{
  "num_hidden_layers": 8,
  "hidden_size": 320,
  "n_experts": 32,
  "experts_per_token": 2,
  "d_expert": 224,
  "d_shared_expert": 256,
  "hidden_act": "swiglu",
  "moe_layers": [1, 2, 3, 4, 5, 6, 7],
  "router_score": "softmax",
  "normalize_top_k": false,
  "routed_scale": 4.0,
  "balance_loss": 0.0142,
  "balance_bias": false,
  "router_z_loss": 0.001,
  "router_bias": true,
  "init_std_router": 0.0399,
  "lr_router": 0.000681,
  "num_attention_heads": 5,
  "num_key_value_heads": 1,
  "head_dim": 64,
  "vocab_size": 32000,
  "norm": "rmsnorm",
  "norm_place": "pre",
  "norm_eps": 1e-05,
  "positions": "rope",
  "rope_theta": 500000.0,
  "rope_fraction": 0.75,
  "qk_norm": true,
  "attn_scale": 0.125,
  "tie_word_embeddings": true,
  "parallel_block": false,
  "init": "trunc",
  "init_std_qkv": 0.0384,
  "init_std_o": 0.0477,
  "init_std_up": 0.055,
  "init_std_down": 0.055,
  "optimizer": "muon_hyperball",
  "learning_rate": 0.005,
  "beta1": 0.95,
  "weight_decay": 0.0,
  "lr_head": 0.00404,
  "warmup_steps": 50,
  "schedule": "wsd",
  "decay_fraction": 1.0,
  "decay_shape": "pow",
  "final_lr_fraction": 0.0,
  "batch_tokens": [16384, 32768],
  "max_seq_len": 512,
  "doc_mask": true,
  "train_tokens": 202500000,
  "max_steps": 8931,
  "dataset": "wikipedia_en"
}
Below are experts of layer 5 (counted from 0) of a mixture-of-experts language model. Rows are named router (the router's row for the expert), gate (a neuron's input weights, with its number), up (a neuron's input weights, with its number), down (a neuron's output weights, with its number) and show model dimensions 256-319. Each number is 128 + 24 x the weight over its row's rms, rounded and kept within 0 to 255. Numbers have three digits each.
After each expert's rows: a language model's description of what the expert responds to; "gets" lists some tokens that make up at least twice as much of what it gets as of all text. This comes from a sample of Wikipedia text that the model never trained on. Tokens count by the router's weight.

# expert 10
router:148156167136100115136178105105140135130138167176109143124096099110154102075136142138107116139132155125145100099142175064125167141144136136143143147120186110106164098118114158161131109101105136
gate0:134112133107101105125138109132123149103099112121138129147166129131098164161150125097146128132118096181139153109145175148134108128190145155130121117096093138168201130126086121106104115150135079
up0:126107158135131123139092137125116074176144121086148098124104141129171084082081132131100134122111165117160126128127102178098146119099095107120126128131124124081128140133154137116165142145107139
down0:120160150178129116159145172118089198147113147120117136083100157163141075138133166160092177143098118109149154183133136109169098164117093118137157109169116107118104116120104104088106119174121125
Description: Mostly "the", also The, this, its, their, his, a, opening a noun phrase after prepositions or at sentence start.
gets: " the", " The", "The", " his", " its", " their"

# expert 16
router:118144154115103103131159111132128131124124163125137150156101102106143079106122171149104115146121127118175111116181110110118166140154115128148167145120158134089140129107136154090157131126124130
gate0:132135120165128132154152110106158122152087138159148133161094116127116093152119110153097115109158144114159148127113107098113142060130138170121139098136086112193145116140127145120140150125139109
up0:130153153127091133095143180120160151106122080168126179126135147176179139129146141151163144095114153112121113103149106131154117101107136165149172111132117177150104108120128109147107166127116142
down0:095171114153153096159103132146121102138105119083135101123132111112125126123098126097134127144134135120115112151185115121119098138129148109116146162128161146144102122105137143164133137160151142
Description: Prepositions opening a phrase, such as of, on, to, for, in, after, against, during, usually before the, a or his.
gets: " of", " on", " to", " for", " in", " by"

# expert 9
router:143138146142127164135149100116135128116138172130104129136118097143137104108134132123124091109153157114171120141125136100107149131155171149133138156149147122086142116129145141099185123128096103
gate0:183117108125072124147161105103114151122076175118142113120123156177123193150138132114176110125095119106155148111075118148133114110157110139124138107144145164120136135121121132116137133111116072
up0:125090132184151126141103103117113076112089075172113135131099097124123143199167118072126156151116097117101117138114127094143130136104121128143135110114115145134122121074145126129118107146095119
down0:136146109125132095133112144132161137124151176152154133090115135153128127187139147166137113098170115097097137119115135104137154144149097163107138121139152178118117086123115113151116184118104125
Description: Standalone number tokens such as days, years, ages, ranks and table values, as in 29 January, early 21st, 85th.
gets: " 1", " 2", " 3", " 4", " 5", " 6"

# expert 12
router:139145149157121144103126103125136152127122192164128102144108126161152132108126162154109092121117140077148115117117129145072134129092137097167139122100164158110158147147165150120190146116122116
gate0:096163107105090135129125116138135119122136114180162149122153100155114096166079132104132144092101142093140148120120120124094122127100151131157163134146106124116153133140152133064125150106105135
up0:105133107135091140136147141135125098120138142108162150124146156155131126165138144137165115106122155108096108077140137169139123107165140134132164137089108163102114112153114119113148109093130112
down0:087144170124142141146143118113126145101147133107129129153163140156103148120126163129124102108133126134114121125158136100112151124098132145179123121118117087140093184162143096128140168138061125
Description: Opening parentheses and following years or percentages after place, person or title names, as in Chittagong (now, Mitscher (DDG, Medicine (1904).
gets: " (", ",", "(", " (18", "born", " York"

# expert 27
router:133131138138113111144158097119110151112128166133148129135089093148146075103137169134135109161127128102131112137161138093105144170129135121145162103143147168089156134148152162120154112121134114
gate0:134135108101076088126097118086125116131117130114096123100127164131106142163142106119163152149081097114127149117120122103140157134131094116141103152106141136117132149083131115116131138113153118
up0:133125102156129094093158116164127164140119095151124111101163098082116132161131155155130141132141141151126121150191092089110097173126138156134149124103134107104130137128111115081152133140111178
down0:122116088109132134135114073139143136127101142124163110113147167092123126092171118119125151118167107144158124142136140094196103153116100097113087111127160135106096118155105089109106161114144178
Description: Prepositions, mostly in, also to, on, into, during, following a noun, verb or adjective, as in produce acid in, Born in.
gets: " in", " In", " to", "In", " at", " from"

# expert 23
router:142150177174108130166165104109162157108139143160105132121082096130161110077142132136118092101120143122151120099106168071101161130181164158154110156115156116107136118127111109145105071128096140
gate0:151139123152152124131148068119128112148129144122145127107112107148148089154110137118105143135110138148099140135124152176075102103155145123081127164139158159130110121127140127160110151144137112
up0:109116123115144144125107134140116101125106143111142163106111141148148112136122145126132110101086116104112136150125098111135168096204097091077160123103137137108115123110104159120161117110132157
down0:124114134141163148113129203083092165111118107125135178113120125129142151135109129119129136162154094136144131142132130104109139130142141156139182129106131133110122142138117109122138158103144138
Description: Articles, ordinals and quantifier adjectives before nouns, e.g. the, a, first, second, 21st, same, each, other.
gets: " the", " first", " a", "th", " one", " second"

# expert 19
router:163098164160118122144136100151157123126134155126112123129110149141140109077151171117128105130116133100140113137144148119101191129123144131150106138115159152097141167141149155104123128134129113
gate0:133112101111065140180100116123112155094105157119099102124179125147155167104148129127113103107130116120136115092096157144122139136119116119119112103164121076167139156145131098172124150110110129
up0:138165106143084154124147132142125101132140143154123130135160151124113118100141096143134132145156129175119125133132112128162123122127123114143126121112109159116120106135137120137143119133130115
down0:174121154117118161115084125166138141122101078123078124148116113119130124092119142104161120138115153150145114138140155113153121093107148128153155130143134142193159134128137154105128107151130129
Description: was or is after a subject's name or birth-date parenthesis in definition openings, e.g. "was a French philologist", plus sports-result fragments.
gets: " was", " a", " is", ",", ")", " were"